config.toml
moe_layers = [0, 1, 2, 3, 4, 5, 6, 7, 8, 9, 10, 11, 12, 13]
normalize_top_k = true
balance_bias = true
norm_place = "pre"
beta1 = 0.95
weight_decay = 0.039
batch_tokens = 65536
doc_mask = true
Below are experts of layer 2 (counted from 0) of a mixture-of-experts language model. Rows are named router (the router's row for the expert), down (a neuron's output weights, with its number) and show model dimensions 0-159. Each number is 128 + 24 x the weight over its row's rms, rounded and kept within 0 to 255. Numbers have three digits each.
After each expert's rows: "comes before" lists some tokens at least twice as common just after its tokens as in all text. This comes from a sample of Wikipedia text that the model never trained on. Tokens count by the router's weight.

# expert 0
router:107142143111139130121135155108101117125110111128164147156126116148160135126093098138118141142140191106106152116100109174099125123146150135124142115112131144112132090117085072139097182153144111139140119120126091155105127127060111118160095141113177160098123137144129133102125160132188142124120123157113135111131166093135121103104153152118138139139085118114147135091109126155099054104092106097131105135107187147140150131131163167102116136131161100102147119145162128122117134120161151
down2:122117152123112139113121147183149113138149137133117124110134109109125121133133153136083125117156111103092144149179146129132121132143149074173121114129108116126133169127090112138144145120154127176141109169123128108154088114134109085107128130158083091119148183078119081181153156099118146085116144145111135130099155076114149130154078119114146118077126146141119136142184120066163159134122124095124140118129133132168148156104141137085136137119141146153121133108117155118090144141124135
down3:119114087147118126101113148115075162109153160102176123110163137131142122140100147115146138110107097110136101162155092125112119136138119155122105121154110117147107077098134080108116149113130137115146102169183109128098116098070094115156142131155164124126111159104120115160108121127129091108130126123120121147125179117122159135119091120099110137056142132105094110136172136142131126140101078132158109122143121145143123128109124117150125102114155113077145137121101203161130120124116167
down4:102144177119117131146108136137165117140136140093127107151114100113150122150121174159133140123098158145125126136111107107123129097134162100167104141124110116116095126102115109124123156127109148144087139148134105125110099145115122118091172100153122115107094160135152099073118136077142135132141137106145050099136110082124134148135140119085117159129126136132173116171108146107094095086154179164078135126072144095088126120126130128162132169152114094166112130101136117126140150130111147
down5:121137129112145146125136104100108141130075112137165135086099099148108116167149130093155174171135102120140120077125094131140132139127081102115108134106150126133113125107135166114150118159137116128153138146133143142113153092090138117119157184154120107099143051159155147121079070155099090140126129119091158112124142124133138142089162082111115129134124102112117101094121106165139148148111116085146124124124119155141117130134148097130104082145091120102087119107137130142158154093113119
down6:150094191121149080111118133130160111113116136161113119095095140080133127138168089142098125106137092120107131097139127143128133152170130132103116129113168133152177097151144152101166116163130119109110159081113113130136156148135121166177097101091099129114132138143078097124143104137101129113115085145106171113123139110109132126105132118162130083192150101164123164085108110133116112111179123137132142128112116123119132114135115123115150129128141125169142104157150108082142173117148124
comes before: " the", " a", " his", " an", " 1", " their"

# expert 5
router:155120098101177124116129137130125127135142106086173102138093101173179133131132127113151080112143168101147146153145109144089133128127149090151142118114103158086142105126117109142133134185136115123146141128119133154128108091116110132115157147123143128088102090132087107089113166176157126124124117113144151070132129112109113152109137120116144131162098177125132115117125135119094074105113171130179138170143164169111154115111145141119176153128170143107108117119128139125163155145125155
down14:101160087160136211093118121132137118128154128121113150135152123123136115119108175151138099148174144092098098105130126073145134170127108112130141122144092148133123150116112126150139116132125143129149144130132121155109126114123143096146130109142075086140083071117162068140121154128112125130082148120125131112125150129094114107107144081140121130114128145136167135163117162156149116150090148161146074136155145092122089146170127116136066116147106158121128138112125119112132098156137099
down15:159123115112099097124151121151155143137104113128170117148122109167080149119095135153180121110103148123117181090108118156114103153142128122100085110131140146147090105139083133155124134114130133152160143160135101115115132132089129148122153165110161158156143129171128111110146112156152140142098119116141177119189146119182141095139105136126114157105129131155085148081104117095115123104164146123142131137143170101093165109147127107135145131089147127078131154119143121088157150096148123
down16:119065159121114080182095142163106135162172115104095125122121099103101089153118119113080117148118122120108118131147146136095114124130120112105135148146132124084128096136098150126111114131143152155081115137102141115162148140114155083121135120131119086110119141125128104153166174090113110186124089126140206133127116139105143148129150123135122208160069122126124109109089129105124150157110122139149134122140143147110145111092102124137130118125134149152130135127132111132110149130077128
down17:135178115163125127144149147104120127124175125145138145131131126147128134129089114164134124146103109126117105069117117138121100126131116107125144136075131139123138123130131121129150101107127112101136125112123110191118101090160125195133141162119148095109100124111148139137114060162153118127119112160102151137160205133119092153113096130147139144131117143116142143109119112087134170141112188140143124095142125135088165185113122121197140142175113144131134125132137099081126109138134121
down18:076135127122155134138124133128136130134147082176119128102107118137121123145172126128139135118125146133126082119105208159169124088122150145111169127102133149122133103130170096104147140096116151145103132146088103111107145139119113087143167130096096207158174104106106132127127118119118118116147154106159115141151143116115117119180118144121148106108158131130135125151153132143101131091115118087103098117130103157181137131140155115136153151109151172103161150115108158101086156106136144
comes before: " the", " ", " a", " 19", " 0", " be"

# expert 17
router:115143149065103129104149145121098167136096085178140166105091106125149152163117158095106120120159165117099146084107108119071164104144146133092152109161131123104120108106144108097129116115132160127122153140137117118136170121089091133120135122101115105126103081112091151139156114121165163140138145144108125071146151118131128088155085140127122154137094138142116122153108090151087127143154152140180118128128110126071151101123143146149154118145102131108122132109136086115122139145136133
down6:133124107155113109124142143134121146171128092128120105129116107128150105128065134099105135114175086093101158106120144115185146154085117127100160136108138159107188113135120140088122138103116101137121152133143130075089088106125115120114079105114083123134142158174080097118135103157137146119130153103138132162125148118136143128144110136138123150097167155150109119130105149137111166094147115123139147128118083091150115122167116141148092101147094129161095141136132088141106111157130082
down7:142151095087111098115100150170138125140083133121202147119133106092116111114177143172128092114119116085103117097109142187145107111152153140123121112110153112142106114145117133104115123121115174114082103129137172137129122131077106118099125173118125122146107079136151118132124076117103137133136131126169147132116126128149134119170085151134138113156118117127106150079093148139145111122111094169147153145114119134112140138162108156157079078102150131140118166142156148119101123117137127
down8:125126144139163124132150077094130123150127102169120113105104118116153097141123108130134114121096126163080138158145113087145133108116131169154100128120138140121136097116207099076119115137159123141135112132141126166147078152164116110137100158095107105115166151136131113168124092122072144140103107130167129135132161126073099131149140141099109120124141114122102131151154104165149113104131102107120146118113082093117121110104084087127109114102174156149096128148113154122098109138158106
down9:116152174104114115127114053139092117131109126140142136133142132122125124134113112127160146152126104076138110152147172154143119090105174102139111157129147092117104137123128100139212104106143142112140155100130095148138142109134145106108100152161135158126120121129136084123178133115126114139067160138139127089159132156089092152183136098110135118142101100116109140186131129105123121076131091101121132094122122114147152123153144159120124123139101143117123121135114144097160177118129144
down10:109097171152120184104137111121138130117139122096127110146143115125105122105120094109166143120117133163138124168147091081148088140084093117111128153129116108174118106086129087131125119132145127111103147099128164128176136126167188128090137077111150111101169150128105125141142159159166089149149117125112123139134134147178103124099110115140116146140136122131091178175131140110090124090117132133149123149120090124153159145124112159091112116127157157123103156103150144125140077108139110
comes before: ":", "\n", " |", " of", " also", " a"

# expert 29
router:101139130085123140128199142136143121083124109104123113117176114097131155136101102096149165172119105131129144135101127123153143138107154097125120140164149161119189122157132137112127126080171148149131139097127125146133144103109112153125071156131158141083195150122083122112161140140139119116129147162115147112133156113129175152127148125089120132157113100103120090117126112125140105127089158101129092116109136112131136153151168128163091132151174122148118133134155180107133105161132127
down6:085085100090117113100131146127122120102161133125130168132106171136143127145138121108110113136123103098121169099129165126133140159165106165130118141123153126125142088128139160126161083099073140141137156148119136134124106117080159102168116156178176126132148136102097131129133171158110140111142125130167118106127142103149146120156074115128163173133150115117158104122079135135110145165145129123134127123137098104155108075115138111117182154169141135127102148074144130167159127120141129
down7:124157117102150129146130158145107124130127109144132155113147111129155132119159136147156131146095139137110100142129137111124134172077126124150109127113170119196129138116105150152132108135141088139153106090147132110122115161115147130104125130155169146146144163087141097150125092180062181119120074147104111130131129166146121108169108121158175114118099061174128134133147097129146154091137096120130164119160145108147111069123095129126144159112094118124131147144142148101111114146118141
down8:134118084110123168109171124110116153084106152087137138157099168125131159084150152127102097138152153151113149140114101112130140091122109141153125183118099138108113138146102145122118136113103100130149146106134107120149112129106118125110104135119141107124124111163147105092129080133152136165112130146114134129115113160124146110123197187119122115118188147096100120145117126155130123132128112146165116151119158118170079136145196111134095094100119109158121085141137169075143106140138136
down9:148106142137142111145132137133146170121127142108124183111092155186158098140113116168133125160129142131146152068136164136109130061133138157130120092111107098102100147129145134103163168115112124148166096132119128177108100083128120142131132173132087153153101120115124111113140139127129129123137114118140153112134110107113091117109109129134157114111134106093130117141109136091101146132107147173117101131185130127196161111161139174113091102097157124173100122140108144092125126100134115
down10:147107142155140098158095128118110162111122116132105116146105191140131151136156174146099103125130128130137083109094148192148135144166172161137141149145112150112117140115155152066139126115099144116120134149137109145144110148078155079109122138111116097114130161113106083089149092143147145174108142127125109155133129103090100136104090116114122145158097175133130128135100102065109153148145138135143112119175162124117141108153099136102119110114086119156126115142091160125123113122119132
comes before: "s", " |", ",", ".", ")", " of"

# expert 15
router:155143116107137110095152176118107180129124124097146058112126094106160118156148122158157176069119135141120151120163161147133151112141134138138169108157127160122156116125158138111132114150077152132134123128083140090139085167074122131132144115136130177082140076148138129150116135112132150120135099134122139116121108151133111112151138115170114138158112144129135148129109120141107150107115147100188103116156131137114144160123115132117202194141112159117132122124143142127143143133125118
down6:154129139150154143146093094140114147163111112163088103096118123187138099178104149165107157135119127099162122092104102110112109171115118116133106112115133129123099156132134134105194116133157126112124132083093098131172120161121124138145128086126111155091153140090124143095120135132125123091121116124115145130130140142159175141120097111166145130096114119121120110161188138104102142129118131132176167056164106110113126121124176083126140150117125128151102120119120113122159126141148155
down7:144142161183129111142132119104134164132137133113156151123117125070139135139102116126101105132096092172109133124110136155159118156153116170096152122145139144139151138169139151123187151169123146167135135150117119118126074117170120119120145131125142138145121153153120171096132138166141092133106130102146138108117169148115166127101091132099149118141126151113154166136146154116151143138144076102087118147133108064116142114095162182120133096146092114143162094113108094095128094114119124
down8:119127144089137178125123119171141107187101144145121112161164159111126112129152157131128120142140166117065139113120140113147179139129120119171109145145140137140132069127126122113122144126111118104126118124106146153141170114119099163138159143125133120140140149155151101131151176150117125153126166081049136087131133147148167127151149146126098095136192109175130152110130153110164139172136120139171121119123129135103118125137167143165123160105170136136102165145144133103138130104144131
down9:149120139088112146100124117132144116099131102151160150183177124140107157157099142129115148136142155107129124091154141132081137095131136088133124101151128142142127112159094154144087127111149159142122119135167162146160167150165121128129146148083091127125051143130128141102170095193110123097120128098211150140116124116116140140107168129124116119134112132085131131123115119131152103111142121118124141135122108143130124152117131125099148101087145114128133167105168111155076123139122091
down10:144166128127143206130096153161163112129117146100151115104118128124105128156103138124136121146084134128134116186100095111129135176122122148115127131064134147142094124168148112141147136112144092099119110150084151160114124144104157129113159137107098137122127146142139150146182163150166152135111109129096099146173128119133165134152130157172136145140141126197125098109153140140130144155120154122182096104128115133148120111142127090154110169150144097149102149083122111126150117114111138
comes before: "s", "ed", "d", "ing", "way", "ex"

# expert 22
router:140129101105150101131138092132160111159156128113066117071122122160132135145127150132154150118094150106108136073102133185129131131138131121114128114146125150145175151128133142140140140140147130084142137136126159139165095131137114097110137106146147141116107069103149146111153168143133173114119149125138151076165093136099166117174173161096123093154103090095127151110114178138088138125089094171111114152131115124156146124134115108138106120113130119106146135134147112100110150176106119
down4:102104128123147160145104115140145108134076141134111119157143126098119161118105095126106118152158099116163129110148149118154142129141110108119168129098110114135119174169123156118108171119131099104137136120132116139090127132085107102179129183167156121112132116145136103113157185103128160089111119118166136150101132121127176153148154109105160099139121124103142104131168111093107118130101132132081152134124109117161112159156175137127088161131182134138130173145094114089094113093109116
down5:081118168161120092144091096138154152109079123136120143158164153164128133088155126131105109129132130122111101105086144133169153139131133157162112092129114154128106162120075125140139133091104123121152104134087074122120155114075141085144104137117141114144135164124129110144121174114144119136119133178073106141152121105150140146098105111124193127149121131125084131136149151133116133147150123137137096113122119152120204121119128108131140129131134142144120177130133140143087076108141113
down6:113174125116162132147107167138115121097150151122099126134128144092119161095108167114115142106100137106092139173111131151167150171149122126118157116130147144116138081117131093144149120138109123095139123148098111156120115100087113129139112155131134127115123095101161111076126164142157136104141108090139181129110110135136135122167140126147084116135131163133097149054109190124141132131100134130131136108162138141106204138118156105101093147099143148138131129153144140074142130133164113
down7:152121090149099133091094112114110092128100119143151128154148175115117082072129134125135143127121150143140080110159167087134165136153120124133099133151139113127152140149157148113099135154122151095105147159154110082119098091093079096143131121138108121174142150112132081102141119158123105131167165176125116126107119105113112116112138156113112159125133100107111145108123113089193115110153105107109135128145072139110105130146121174147138105100134128131125077134153109094113113150102122
down8:162144152174151151126100110128141162127156132105108139145116125133145151133121091146085158136122138106065103115079141145121142152145151140127104182114132140149135134122108143092145085102117131106112113150118055093118159122123157116096128111100116112150141147148113149104066127119139094091151157108121154156135149148131148118160108101158139156103134158143191100148142146145125126131112162106094127064154118127112130114125134124178126138092160128141118131121079158108112104157112118
comes before: " the", " 19", "c", "ten", "f", "p"